From a checkpoint of a small mixture-of-experts model trained on Wikipedia: 12 layers, 40 experts in each of 12 layers.
Below are experts of layer 8 (counted from 0) of a mixture-of-experts language model. Rows are named router (the router's row for the expert), up (a neuron's input weights, with its number) and show model dimensions 0-127. Each number is 500 + 40 x the weight over its row's rms, rounded and kept within 0 to 999. Numbers have three digits each.
After each expert's rows: a language model's description of what the expert responds to. This comes from a sample of Wikipedia text that the model never trained on.

# expert 14
router:476502512521473433533514471530442453497489502555484511525540510503579485454501497514514454483476402477576521507480432508554524415566515523487547546455548527482539525549453427498425515531517521475471534471481493492456558481539564459533570473504521525559500553469552546526462484521461509481463514504439534512510486425448499571445450501495480487442507559552512410512437526539453487503566
up0:501504492519484475562513473486509474465473512441464434515494566551531500482562566505528554501473558502514529490501515518492562469483515470547511404494489422531501507513490500630567511551527544494588511496468461534563460504566477512480524481539472507516483522535556491512541506521482480508429548462500525538519443505549503475514467509524430489453489544557451492454446505499532466467528
up1:508541499509464519514545588563517517452472489451449523453538462460417579428517461582509471471548471458446448475469510547510521463451474555502518500481444550498550489554522482521489543478571479424569464447501466508481521532493493544497442554468515522472515530483532486402459478454560380527514446503499487452530478475432537404541510409595495449524483525514501451500471449577446479563509
Year tokens after in, the or a pipe, such as 2024, 1954–55 season, 1940s, century, in sports and local history.

# expert 5
router:497510578520482554481479543448489517533521482510540476504570543444570574411523455485494500572487487421497517528502458460539483463463494470455537491563489555520532487457479424491505529497598522483418500508534511559483475483467503528457549532438498456476527540465468515494541469513479547605538543491500486478585442561492521509492490469505562515567495476511542483507499516504452518466516
up0:574496494498416463495432511455442450507503514500489543539518528455487615509478518531548491534565444519474573534516489525478517482487507504513509521486504542484405471485539527528509484545589522457403498485532482497555493528470553499447439497466512498486596505510439501501559466535452588516540428486424485462464492539588468533471493436468513515507426442549506518508439494503470479511497
up1:504498526446567510518450588533542459526563449512501515520491443478471505542553541579522483478500432475470467469551455504470528443490513524505539499493470418507513461488418434467528505464452547458492394576477529558512406538532460466538473496542489518461489483506528586456495471491423524532494479481465422486498538482521546456507533427498521525489482460503537482524495484517450540499516
Names opening table rows or headings, especially country or language words in album chart tables (European, Finland, Spanish), brands, team names.

# expert 24
router:512524547546510455465491499458483487448473438447500494530508507442482532468516503510551448571614510475442458518562534481525516495499539482557477433565529540457463438485409488470531537519503545534515500536541493573495435579510505541480413494514505516509519489443503510559453503560531421510480476531519460505506447495518480546523462454469541467491451523495542511514524459502537556462527
up1:464491444491543451502446479474513516469503473564444510490513523473562454523520502531532425430497487543528498501464537481478486498538553442469527440498462487494461503493447503549494496481514530482581486504480494566498490561528495475484397592493504491566436456486600577499530452494558462460529448487488550546497502467470496458473473486493555506506465466453539455505477460481506517476472
up2:514447531458481535450490586446518544525493459516496532369519527496556524499550584479534485487538497496432615541557510518471534543478475462534530431478500472527532527553479531491455528546511527509488433501525517469527527527487427541516525479463525518493524500479539496451499504547518523465519487500525456543505453485399474581486511462555440508617532530490583483597494480493594505463551
Hyphens inside compounds, prefixes like non, semi, micro, and numbers in semicolon-separated lists or tables, such as regular-season, runner-ups.

# expert 8
router:458523617499512447522537485393473469520441484517469462503435490582488485487595468508483496500559520511500468494435542517487502471509539467534483515449534581490512522482472473478495414580428513421491518468566543454530517512430561554537461500468449502464587496468451473434550520487461511489456441483496455513478550464471547486608581480495515523550515499467559518474489441551497498478487
up0:507475435453477527517515485482506483446496559452535484485447488571560572469492487495507474533451525507527499466448534482540566514501545478492510507468492543522540468510533490520495574469465554457490553434504493460505551518439542494480613486512456577502548599475540432495501508483510472564487471488487523568553505552437477449505508435434470465528483557461550479473400498544494561559516
up1:520528487444593462606502473522488477442487494387535521447498480533495446536496415505511527545504447463542549493479509449442587526487455432446515442461480496479424550472524419549508429510537548426512530458504498468516409525506536490475538551498586473494512486476500465501466523561482467531520467487485473553508587541492519520534539529476468541482469443529473501491449586471542509480533
Line breaks and first words of sentences or paragraphs, often pronouns or determiners, such as His, This, It, The, Some.

# expert 7
router:506534519517505468479532495450476518483534553498548533429493497505506520491510450519417499541477434420451534488481473460548552501515525461445471537516539523514519538480435503487437475522432524472463488553529449486439458476537474493530533448499596498494445446483457454526514520458521541502547507528570508510556451481480575522492499474476437435559537520481424479559516512453605492470520
up0:550554431494455451534515538517476568473441540548410546457453516563481420559588450505493519491564361529472549456429523501501516501500484457455463434409475468534448537513467540548499541445589541518542459460481522431600507551491545522479494439446519490375521495507537479506472487524553475473523506546459465491456601446502531526534491454553453484460440490453485451558529477533449570476553
up1:525625444469563499499486468506520451458556490479491532511453540543467446563580510532525471449533499580518573449452515538467510478476451531442450503461532499472491567460519491496465495512532462478507493497523586401537519519479529543563465553482497546484464468521521528530493524485499539548466490465547481498496551459515516457560497565548389481436478487505455480545502524514442447529552
Content inside parentheses, especially years after a taxon author (Meyrick, 1938), metric units like (300 m), born, and pronunciation tags.

# expert 13
router:516488559412492506584505498502505380527492498531436548502555445530470431456433555515460487505503475434477502464524492521465521548491418514512462433423562538492497411551465437529441463440486536515488484543438519567478400472455521503571520501553509576551513488476558444485506540446459488460479530463472531543444540561502517555432555576446525453552532550481550521524538506479530514443486
up0:521570528561550464518449510496500534473528546576486488500499510499597478490517487527532532446479489516499524556493506562515506372494448548493552542461496526516541491543497551448505464466397446501486516507462528425549559492559466562472510508529438560483479443520491507545468566522542514439518471503471556565563496531522478522520537487459448543490520443457429451462519485503508490451428
up1:604535462556553507454492533435534552509465550476568470454541521555529540471500472501472458453524547527506518475568507544563451531537465540470534526555513524532421543435498523467544528511524506531470500561471527476549505517614465461434405521550496529534482456518511505539481505464502515533527458542513470433499456534517451467503534590540490464495526430475480492510509465482533478515469
Closing parentheses, commas and quote-punctuation after names and native-script glosses, as in Morota Kaoru) is, born 1990), list commas.

# expert 38
router:462478621548564425472540486420479523538430453450539479476553484449436544390589456539525487532535606517430531545478479447519482496494501487479496552533480459440499490474501475463485479566577535526526457496498505499467532503474511486528521544430565465452604473527472427500496506455495467458583476558531468428551437459503487616496506504470496485574468474501491462461475493525441530438453
up0:512507523526487498561530501504458495553524478478487474473428488488496506512514504480490531506490537425561493478482392489447499559509516597474465571475479442389502563515525550502459462551517576449483509511483488410549481525480549493437509477481462582477585580527500444538503519504429517462477460491453493551497565486500537473494484487527460463503480555518507453526538483511504532526502
up1:449528451493537488537511488513417497512511535515482502466552490472470471499508515526441489436471458507487498499536531489524554518575487405495437456440444501480574514462514536531499491582535543471497564527495558536489516553492413519489491565464473510518485520497544430553517507432581475468518436475520533484497475506506486518441498575527491447520473503431517546505456528552541483452452
Proper-name pieces in place and institution names, such as Royal Navy, New South Wales, Khyber, Tar-rag-ona, Palomar.

# expert 11
router:458474586490485513558483538494548478539452556517578514521587456468460523504512436436500438538477543554484498467516472474488493447498538554498451557503476538422503477521465494466496530487487522512510461563488436499458535476497476483451537519455486571473507499503503477462546480475472501522435551457417579520574503555457567519465448551549542489565510365465500561477543517519475493587550
up1:504486452539505534524512564469444477436563526511483510484498482564569491487565462490509514383498508541470492487501551553397552552509555528503490548437484484507434501503479486519487452574589461514511436513511499504534429515524452526558472534535580504532502496507544558524504537496524427490501460481464506542553540533459533473458558485464553532492528509496490522514471567555536538475445
up2:526470508490501509526429512480543554451435482505456565446410453510504529618546494506476560524528476493546500479502515516479520578576437505492444542523473494459518435456492467443571482550480469496551468475509457517559468488492515457514506476527460461515533478507402506522518486515529424489408438486510518494532530484516543505504545533447421503542533509503437508525494509510481507478411
Nouns and adjectives that are items in comma-separated lists, such as Europe, Ireland, videos, social, guitar, keyboards, often followed by a comma or "and".

# expert 22
router:479475578558577458498583479541468509567459459445541548560521528455474524522522525568449533524498622527449473546555491469550518530466494480462456493507565439479487449564505519494563540558528548546528492517525520551411411463477507433513521500501478565489469454498474547498452533495461531513493485515513435514547562564533518510475455459484534445522477485467540477487507539521461464508462
up0:465508532525500448486500486442527517533481443514533494454530539567444460491507476478565415403541504477429516471405512523444501556435498521474563466515560445480494513497479491474550387459531453526487452577513504437540461544455547516602508559537458480528468543498529478462488473477529489486517479459531512499514481441538538561534501600485502546494514516557477358520526514480478471451492
up1:527539509419547494473411523521525428462511504482449550483462473516497439514463530517477497463491414504493452522535555494461541527513446488517470474530558445501438471517510425514540481481479506439549580467474523588483387504596475535459477575461498551533464560479600474481552461491468509529524435512507420557486544468544462476510472455512432494470490541447539538483487477463527524515497
Modal verbs like may, can, could, and closing parentheses of table row labels, such as Albums (OCC) or °C (°F).

# expert 21
router:466557558479504470446471544555451542505492426525478417505482481501545536452444559426513487488486478507529506499471500472544466452473568472504488538507572477505478548491535519497553499456456498502484525534522470485479504498536509501456456471445519427470508465420453543565483523510516569499504536615486475499527513480507534499525459573545517564551474434524571475459468486535472506486464
up0:483488465490449503524487525499472554575539475514520429520494566517545496484568523438554468512486493528485520462475513485546486443456571406506560523497461552521494490506518475525470457469485537482569502548519422490481435461514428515496497539501478477488513443446503492542496495468466494533495497584424592578462508496440574536504469427494515506549509465517498465425510503583505508585502
up1:501514477509581400523468494503474445497457452479409525455501528525470478492478464503503477499505487472517506530481494530544494493507536499520467465555559554474497558423471460487469462440476462451517480469489517493520562492518483530497499471468565496500448528466443500446516535435567562479479517497494586543550571473533546528500541518529509436466512508509511504569482507552573518498476
Adjectives and words after "the" or "attended" in institution and award names, such as American Academy, national gymnastics, Olympic, Film, graduated.

# expert 34
router:460551489571517530461506453495501571482474530425475453479502520529417490528511427524483501540457439466495508539508567535525527556466509547443477471539483507545536528507505469566537528576541526596479537463483480490550476673503453481510524469554425445508440475529540467485532484501498467499528464554469468468494522464561466465544445457519484508495532577439571434465491471489561564521527
up0:491578522494545434478484499515514462524511498586548465507524471494486579463466468532479521526481550552567434518512518500584502469540590456531464547457532486494473488432484516500499523449497455496517490399531536509391429570509548584644549470500516488544516522487517543474546485521468531519480546488536508454475562520501535554490500490467527528444444538434584518485536464488462540500458
up1:544463470478513448462541505550506481469547408536431466528448479471530563514565456457455543573435521567474516484405574437447526437539531540471503480423538492483429506513490509496491497441427528536479449506460553455490580521546479538479500554453524415505518535468525536464492506503429516521490499559484501496527502539490444554577464554456528511536498467531530488461561484484519543538548
Opening pieces of words, mostly prefixes like re, un, con, pre, dis, often after hyphens, quotes or parentheses.

# expert 10
router:475491514483419543459448482503432489505486487515506505482468555472471517528481508427455496451508541439435500500472508504498439518478544460502534556554554482497468558573525482472467545537566456540506513397556455517474527500481455507483494540504469491485439562560452482639491587539455490459408596467469468514476459498474547520467523468429484505521549523522500515426519483487506513439526
up1:496503445457538573497476481522536531504511424504548441430544518521454411505541524477451513518525494453533422479508488498467496460469548433552405494499571486478492483519512454540519539515506457465549467517541518565558505540544442505499566380443491498566471471496500467505471545539478553537409527530504545498540517424573452473406497556494511499480488472533563431583478517496458579516483
up2:527555510521447535486486561470445433465514514561535498560468508534491467503463447478417554468490480466603546518492580526541514467584528435482554529474477618559514532533508500522506518495499482474480537480527454474471529488499447515555529525497544428564486524486530534497451473525485505526414528567462493452465490520500498486517527511463499477479501504468464509514465532499490555504531
Numbers after on, a pipe or a dash, chiefly day-of-month in dates like 27 February and table figures like 3,625.

# expert 1
router:485464557448473535497561515495549552390516476582464462517528519516494452519533571491479587569480481466476493574419451511490490455532507543517526466481528465475517520549511561499494521456461492517485512533510476520466545460546512472434451544515473482551500446490524477444478494554511551430505476523551455484476521443545440455559477520500423580518523447470521512562528536478427471593489
up1:521505434450492491465542464557517481497571474528476611510538518450491463550502530503565533504431491546464520496487585621478555511498505480425492474496532498492503435436499507420452466510471471510529495524406464530544503534523544525497559542485459532515489509513548493508498566461464490519439461575481587530498559451540434483474559540454625477469559495453463498533532474461544543472481
up2:499502518472557491486535498503491472495480561527423441515567420521535580474492527439477466525465466449510492487504483484482488571502539505558541503412469509511566512531562524621591483481516504484482480503410554487554550486447510502606522455505516473472545516510509499558442465470603504532504521512559496483534491405436509497542499480453478504457479560502522500494428549482465544507488
Pipe separators in sports and asteroid stat tables, plus words before figures such as aged, scored, won, compiled a, approximately.

# expert 19
router:582479418433504491547483489505514566526451571507510511562446556517512447497464476519519468476568343562524574448459516527500473516457523540542490490482462538470504517434529500517523528526469456441592468481477520491515457451526453421556450490480465536457511537619549548451512466578563461572540509485508525484477542468508511528490548530514434558478426533514481470514545437490472530437548
up0:551423537513481558479462527463439568444530533474579548479501524512518552513469458529417509500517487489494487524495483514493507466468458449448512492465489564536510512417437496471491504482430468531528576554556534506511462488478484434456492528522492437528467520457443523620441488453539425478516501538482564534531552562499424530475515536464475494535476553514468403505556479470501514501445
up1:511496508447527548538528489566503559513502414542525525554436506505484618496491527580483512444436467566563430509446474528560511547487549503385501493443567550493560504476530479480509455438498539554538550514540529545430488501476535464482514471507493462533572531520570517557498496475469442491452513516472473454550504509517528445537537429501565518503498550509536585428497485446490537472512
Prepositions of place and time, mainly "in", plus during, until, within, at, from, as in "founded the company in 1919".

# expert 12
router:492489608514497464477467454432457543482534414474473499468569518402507476463453525505547505481571510543492484495490541537574490517459500512419546438604526469494492404465519504530514546503479516450431560470457557481521519431498469497442535464541485417571519491472519537505546476536568455549502463470538524568499514504457504475578521433476584471464518512483504501450538478430569485422475
up0:535436504492497510409443517431523522540512440551538561431554529477488481507477515518557508503504516509467557543441500479547482507530451515561577500497450573530488500470553478493478496481448500454469564521465541545501506516492535513432401523441492460522546487491401469534431552433597482555515497557550454492474541447532495465452472550509509502540480469445497507521500480457482526458500
up1:522506525539576460430436498429533518532475441521468478435433521479662497528515527539576430523522521460536522526464475534488483452474435546504507530499494449521441539586515508551470526453461498458463469518514441488451564529480514434430494519487534488527492468457456507517461520500483456475514467575497507456530489448454505516527500513541534518475495482530476453510501486483458562505556
Articles, possessives and adjectives early in titles of songs, films and books, such as the, The, My, Old, New.

# expert 16
router:468539460531469539502509463512505450523474476483513459503515417476493470472453439522530506540507449464467466530516545444450503456521527527468575517561443541480491526470492484468489457487474471467455484577469533497540508577593474472455491518466512491504569522515451462519488455531497524530521508386494484522483466535507459478508542501455511471539542581412522526492499475484499515536546
up1:511476561520547433503436539470462557491536490467534498429508519565561482488572470499529480537477463535495549477535534523487453544521450561529508509542516528493520512522539526521510448550494467442493511500494495462529562527437498503457568475424535472473503504393525515578550470512460514465458453528526471554425479543515515558563448458469443519480496510484475476543474479473461528528556
up2:497550508477518487521476451508536532483464471507463478435577497453572411506431550513508433470534506490446522518528507545471565475466465519479538459568432583485558475520485491493476388510515516438547509457448564486536568522425476541504517571488510502477514568446491510520502522356518481474585533505446515452516539520473499511499469487457493483520484550406505559517439405492460460476509
Numerals, units and symbols in measurements, coordinates, tables and statistics, such as 10 in, km, sq mi, €, +1.

# expert 31
router:466566561460469544547457397455514503541570491488534440406467439523496481455531569419449457473448443482438469464523525481555499514458538480477457480450484494458528487486508489537508506483503499470530523517464486549478459625510486519479514491518451460515494523455531467436509436490551526577529463537486551477507512488488512501442488512497474490427572586502532541490554515544558502502460
up1:451517488527474451434464539513491474520488461539498455525585579431519529524490486565508508441555462536534548560534449494506527507540468511472485523482491514511461460548458497602576577542588501563457522508522567497475491540547530560560521539480564565548516482475477503457527485586514480516468491489453444590528471481549546454535545510478531478502434444537442448494485600483482557422524
up2:517590520446481507471422462481459528541518602566492444498541548469508544486539503527496505417565441507515567491479480439471516545490481547494511470451450476554464474518544503515489531534513504534489502466456547516543502588502525487470549495476546457535452452478438539525527467462482458473526471519481500563453569511531555525498488497504434514499495488512472515589526545550524487530539
Line breaks, == heading markers, table pipes, open parentheses and opening quote marks at the start of sections, rows or quotations.

# expert 29
router:478556447563446504460456449497479558516477440440485495488401421507485484555510516554518452503496396551559509536547458587453470473533441491435481527540458503471513488536515525491495524505498475564534479530442541466562532671530477504515451507462481520461483496584524491508509431478528476506488460532518485518469535508525479429507519518494513518461547433507470542469533521470562513444430
up0:436568433507518469498504457490433428492595487541518480495457486520510476487541483450481547443412445519519420469422496560420513524540529501457483413455503519523496533422550496479530464430493474445476471574502557447463516466472513551510552474474512504501489462471534451463539467465538515499507477481488525485466533510437437535501464517515536527520551502469504477568447523584470465496504
up1:539558537479500578540445517441504569434529449520516444456440470545445506500504524495488471511467456547500462435480476497476469470475537476484491489453473525500512497477510578465504543505505524508520474518512524547545496622542413450494471446545544434491437459535471489545524472461488479519476487526512440561516524490516458532510463503495498451493528460543506474593501457572476565523443
Single-letter or short first pieces of words and names, mostly capitals such as J, K, Z, St, Dr, and lowercase m or w.

# expert 39
router:555424449430508479594483511425508469520566450538523518515445572486503459584542570465469442511474538508573534482513533505473490556517459495534477519403486507559463516527515500471531418479502530413531542457504508445486501485461586475464494471551529510448529530490561485450507520413498483475525454507473505473459530446459540503506464476517502498500407462533467526503496505492415541536492
up0:499425492490510536557544530489495463498491520493532533421466497555503506517566491492553509432461535504500507495482445491488485518510470574548472470461482484516501479520483450500480481560510474470546569517503466506510542492468480514544582516551474474507540465459503487494497478434540362538529544578467560499454483454528544493448440527451488502614482441412460466588468469461522441526456
up1:546539500462461548480548510504460484533529536525522497527563447514520459499497521500505467499503527432501504431505509606508499519540506416531477403524530492503503514452519496583493540555464514604506512484456483519489576465478524509532509532498480539471492489528562518506515483497514499557581495478541479451444482459548483514555514523496513478471474495575547472500538537471544544508534
Speech and opinion verbs like stated, suggested, told, and clause-opening words where, when, because, although, that, or commas after introductory phrases.

# expert 3
router:439470391476530489490503565516473584488506555541434513458501596480520452503485529526506530481471556486550533484531503514452533535532427542535480539480459494470506562504470544551530459532562460403513469533491463524507532429436420485438461520492584486537560484483515396479463531473528509426461444456532510559532525545523490509536567506541457495512444456529473542498401544490491555511463
up0:528536496558447481555556544473470484474469505548469529447506530525447606487530504524483422566543524495531442408456511488507524579515496512496507499561522561446539520454452539535507489465454470534565543498553519461486449493443412544427523572457521507456566449447529540544517479523471484434468489478553478566573536536537522528506548567525580503494523508494488543560444422454515558518477
up1:492497548511496596512547538538463505447555473479452565533529453496488552512429491449471490443499456478473500536467520456470460485438563499501519502460460478499542523501465505432487493548514456529481431493511507488569496510591536508485507541537464458490521542481542576593505482465589491491555532489482471435542542480450454512440516506526588501513481452483472493498476512507464550452577
Joining words within sentences, mostly "and", plus or, but, with, while, although and auxiliaries had, has, having, as in composed and conducted.

# expert 23
router:533539473553582585445476571544528435429455509509515487547460544569493508500443517525451558509448474487512441469521473528531495540507507504503475483434474483600431477443532489491535544475408502498514470505556516518463558546521499565548528493583502521457472524460414572515474492466521508515540501516519494494454543553488522502495501469569525539546479524476448514519415476474505485580486
up0:460473542494476513468612514529513589461532421440494526507517513569472464510492454450485429391521471429480495477460467546438462452538494442538479456486470549550553464516442502521480489465506434490457538499461426479462461497539543434522481495604522405520492514519474544508503470482512586486504527493522521582524550431471491525500473531507496507572526478578548459495526403491526493458515
up1:521506505492537451521587477504500478492448513565503533506523511451450518522546442448573458448504454517564593462489528547485487457499417455526492449489562499550431560549471507521516551444518519423538505504466455473513488541509509484515474571441462569454499485484510456473502535422488442488540456474562573468497537475490513474515483518414551579520493498505545480446477448492512485486525
Field names and values in infoboxes, taxoboxes and section headings, such as Kingdom: Animalia, Coordinates, Website, Synonyms, See also.

# expert 2
router:474494546529500481466513478435502499505479444482486519491504508516449556434536474490465408577511574411443456487446517456487490554491497595445437539543498546460472435524570533470513532532559487568457394562527541583449546492512507452548627544458485542522552479460489457460497545504492469441546469517556490438575467483423509518571487490438567441475487492456518439474473534479456496534514
up0:549492503505522501490549510494436480457397436492546504490522446521520460494485460516486470454436526520455566498472493557528492507493489537506491510497448480529484518455505516481539475504490469448491522472504563487427550527519430567485543510546491489516480496523481535457568473419504423488531475556472526452542520480470520563489413487484523432419406443457487422479537445511482461568446
up1:494571484528467575514591532421579484459524481547482529532538483471527477486443522496514435539444493517531520483504472490432523510509580458508478524491509557454559484478506516481462533497489478463495481530448472576479438475459580567457486514451509485450508502489487517496477517508513462533431499540458579557545462523557522463560519473507426466539495489543437491431558519524456508517460
Common adjectives like good, able, own, very, plus mid-word pieces of place and personal names such as Co-cha-bamba, Cu-ia-bá.

# expert 36
router:510434519499538500434493473499546512502471469507448487443435433460541551490486469496483516463544459426524508515479496547441495503450477445530493449525488453522504488543488562529513431527439478457470561460551506509438518500490606508494488511450542430426538550538464493471549538484507442515533539537461452604519545524529466525529435580526476524486534467530481546454530495536506457506536
up1:491574504531484479486527501559436493513512525462536509420515431502494503434505482457514474472505504410483495412469494452487510525488537636516544523520522520515461504540539449517597532460496490542564519493502550531463497533488506550523549485459522464497444554476522472446537524483441501506479585497551454576545547544522501460512498581411517542505510557517520542482526482495468625542492
up2:575511486487461484444515558481447490539484493482555517529468498482512517567546550415519548454532465536495517534545509429497499520503496450503503496471493543579458490490570555548560478552500483479523515482437536482459491555483529474509482486490475476489475457517453540480512494414514496503504512530440569397444471473508470509543486464539446497464455534555480470486466556544510464586538
Pipe separators in sports schedule and results tables, and common male first names, such as William, David, Mike, at Creighton.

# expert 33
router:466421532501410510454542506484502514482500539485540455488498519442570484547558447449504515555502474458552495547563459454507520465516503488552475523464535485491510529560506444490503601474539528524446508537457463483497539421406470470534590513429551471471594608495458477533508490464437492492479507486513481506535440512506457439496495482467486411508513428480539543492478482453476507556476
up1:504523560510462463453505548476559508471486508481516485483476537481579472462538458452469476529486469429507464499474444472527529466563478533483519576464495506557532550422558580520514537452521440519558585433474497504458499513492558569512519432466549512462503604423543550459567503424502533504432471452531535464536457495511495508464443494488525530506421472485481510507522540476447513531525
up2:506504487417552479464555487508551513529521477561461527481425450550575467545528465539557489476497553432614425504500445546511511524501392470554513443503525480445508524503451472520487458437436536465534526516482508469498523534629501489601479496510481466473465524502504471567498454527527496534511485541561584464541477507517452489468505500502506534469497443493521447453489508492503505536513
Blank space starting the second team's scorer line in football match reports, plus pipe separators in result and ranking tables.

# expert 9
router:448478391446606444513534527478579461543509414533544511535478460483483536582492512507541556496488511474495454482497452495551454498475499453548492518448465422480507544468471515593481576502478417453480490486527457445531491575495498513552529539565511531506389533462500481484541481522486509537490495496439547535493525518497511512525475529510508508461431544477478530491532478455523483512458
up1:522516447484452499509536493518493421472456533502502540535476475493483518516478520526506568524445506521576459458519584515492535489540460457534508529567500508453485459506488469525578470398471541501602484488472554511569516522517500492509512505560522454461456534497489455519428534437470458526513447493500525539447500548545529421579434495456362463479557555535524462542475527481588559564539
up2:443575490448563497495448522484514410497511482461538539536560474446598466523361528561499488480491516493471502402497470453500512537485480467488499501513498487524464498514458478568480527550499455488479541563461483466519557594508515392510522445463512518489518450523506526506481553591523545462468539503515551591512497535458427520520449481500468515445407481483415544482489487445531468481488
Line breaks, semicolons, colons and closing parentheses ending infobox fields such as Region: East Midlands; Location: or ZIP code lines.

# expert 20
router:504525488501490432457574520481521484528438505493488503457472457439540559534531481449540460498435581461535471487562466472529436510477522528428508510408530541485517396474548429422477431437500560543521459471525520487480555472521537483524519522527536526553514452522524459477438520480528508476528482439518560555490496543446505542443482543415459443518543504509504528493498524449466493510436
up1:543584505458531506497519498495487543519530499541469491439479512481557496585569462476523525451503490534530543583537493532497448476473468517504571592476545458494555459518491512484472462546475521493507494502491524504559515505450500535519467496471480537529517516480530515514534446533537549519497443472516529532465513480502449474460518497517467496439504473494484502388470517613493448510505
up2:556504502543489477542493443437514515513517492554554514417536545501536405484512619486425452549512539473438584511540549492478524513502484549523560532449484482531440516428593452496494459483517576488494477543474503542489444503495475586489404466492504511508458476534460468492484460445537465445505549483513582517492524439501537514513516497474452482517497485524439484528515511576432498506512
Periods ending sentences, often after a place name or year, plus line breaks closing paragraphs and headings, such as )., "., 2014.

# expert 15
router:515583462470518498516509562506490579494515569580539506518478494558507480549545458489534537430517549503489480525491471509458553484477508463575530498469425479481501541468524483474533519481441494473483509462506499475508508464433552498477518499528459465495497525512482560477531509563537478566494488518490527488504522516555419495455482486443479465464337479507492453511489470566573484471471
up0:548503552521460492616546518473527482493503513529470533484501486476504380578554459469584460544540482521569485477528477486470467541509477555526545488475461477536504538539505598480533507573419516510473463518467493487467519494566498460501517454489465604542469469484515414480560507498456525439542498492524531519436499448469494447483591556564511483487480479523517595451555458428493551540481
up1:501665535578451522545519496478447459468531488495486580561461508514510514474520456490506567550506505513545464538471528556513439453510502429490520505515499492528526554472569468495513513475508598531518465471454533537501467476529508499516407460500503443500474479504502491523472430569541476596466467539497511469584545471496547512505425526487472519465518501524446505573496490565445453448452
Articles and determiners like the, a, its, new, entire that open noun phrases, as in "located in the city of".

# expert 27
router:554555496490499524490515552484459483530512550498472594498564467529522427540468530500491429565462531541498503526471510484538501482476456491470498503530495401451453562517506536470475549461503525475481474521522441482465460527502469538494577561538542507555544489478459552522535439549511525485481543465515432491548473524459474467433520435495488498502474428469454508529514568550527532519560
up0:495451544509483578522522544469487541464500459519461525500491511519388505560531533545508488507457505555525537491518557495527497541465558536584415538436524470459488542527446508547483574443501533451484544503514428508526470519467504478549584483587468479545502532498448503492445487483438528459500450481485514487481534581400546540546436531461528522514449477439471565509527478614533499525498
up1:527534529470443507538441542483471487531536598547452447555513495483587488652549521509507461522527482539528475399430509494535594510563548559462504550490498466523482476475492488513492444512481540531559466459519466530553451479498489516399521466540568514465472470560534489537520457442482508540504492520511488527449499505548541533449471556543458441488514514503439469518478534506539488483442
Nouns and participles naming a role, status or type after "was a" or "the", such as single, member, county, title, named, elected.

# expert 25
router:485501514515454542532426465510473541438505524499514549517412445464477580538508473451520489479518513535512498432549460501530589586461462521525518549447517511519570514492453491475565452467495532497465496484544554514520496518490501472491475448512509561518525454446485532481495534490566497458460428528431487424495505530454587508478534525496520566499487569486516475556559541433544477533495
up0:452456460507497471498468457455486485487462505483481560473479471526495496589561428528541518416469505514448461452505552535502520538476456520538523489485554559477533539468548504494498452543462460421506481559495464514490461542547505491432426534467496571530503527448519501463493479491546499562472522488467503491504481511463497529538548548511505498505484491486530430427461504437541452511469
up1:527516529467506432519512496552532463444535543498562573456477464543471507536510591493558549425468504401510522437506497485416505451490518424575577522449515513539459505471490525507451468519510564499554513402548554465506420498492496518505468433447473577486506555468476485487576461436501566470490464561499529484430521472509547425504528537569451489535477498485517469466506459489583440485528
Verb stems after to, and, which, often before -s, -ing or -ed endings: assign, retain, recall, prevent, make, give, tell.

# expert 26
router:531543522456504557515528485546474498538512516447430524504568550523513466502487554486528523510493510494469573492486490488481544481548546491513535517374512515498503565486524560569492506453506505478600539487515496495565418482469469546521472438451518539492460499590574520515475500471435509483523539511482509486460484534485527468469539488537556473539493432528495570434472504521456520547499
up0:495519463481478511468475516476511512544560496502562447536492504562554490517517515482515536496508496514481461443497491519480491450533487547445513509545507516494517526449461478509458489511520511442461428458482524530509507493487558487514452552526468420427442478525544527560469467556629548423506554536452515523446543515460555432465480505510499518451512596544467496533470508513532534533493
up1:450508537578530547477550476525435570502515566484494483482493470555574442524496488506498457462493508430506425530579614506496564472465512572465509556412458482471581530436490538495466478482448538485529452511554493498508433464539505549518457527486423529483411472484448590497539470443474546500441541468448553463495488461541561453474510528541504519512510497513483491508494444524526525543566
Plural nouns and plural words after numbers or determiners, such as 22 songs, 16 ships, these, both, others, soldiers.

# expert 28
router:530497538548565583517474497524506538429542554493551461469437510563472573436479504575443546544566517532470509446506483471455490443482441485510524526544523482543585476437503472466439480490515492569523463447480587500482509524509522499465494522545471493538455540537538472491521488449457519513502508479493507508494449518510427471511494521531437450563545418552512525510493426520514452519537
up0:517543523532523489546530510581536410433527457522496531511468464576517479508521486497575455451509488489529546454527481509409479474510472511534439492513503459432485563530450472545525481505496582448606477454521522482541492459506556473535572489524478536534473464470489492523603485537459416558490492609508530489520562457483474450528551477559528475540488427492458520575448469461497464528546
up1:539596520482451496440507565390515550431499553508486485511479462502488486467493455549519488489484465517504518433486530541512567465487463422481519498472511587552494479437520470508440489539477522509533414435540451467505489523471520595515570465558554491431499477450478456526560495482521491458452504495552591525504543497477452483496431556489452510471483440494499453541568453543449452492513
Middle and ending word pieces of technical, scientific or foreign words, plus color words and suffixes, such as saur, oid, morph, zan, green.

# expert 30
router:553450526416497467496434518546551458546544458511540575492520541472511448522482488504485520477476532561531474520457525530422459455550481463564578498495470442496525484534506576548478535485558520445528466456467435527553508498560457532523530451464510571549520539517527494549480540411480522530485488503484455426497502491481457508506481432525542422499483493434525487509452483568513498510547
up0:499508517494521468426571525541547454511503597435432504583512529482566445519486516552544475460427538483507530577452499437432468446468511549545532489495487410472442502546504491581534500526530545505527497490517480610517459510575497529513483521535488512528516489522436498428470491515522526447508500467583479501505512493485473467523490533518544482471447510492507484435503540493454499500583
up1:555456550505513483577485534479533505509510444426434475490440541531518490471541467438463556473519490458516563495438553469442503455486493408535514491457453572560465467506502464523483467513441472468555529440567457448492548485469581543522486551560517499530504501512528461519451505455530468466488408494457497507421573533512500536512492449540485504527466512447539493459480484528475456473535
Pronouns and relative words referring back to a noun, such as injury which, it was recovered, this, something.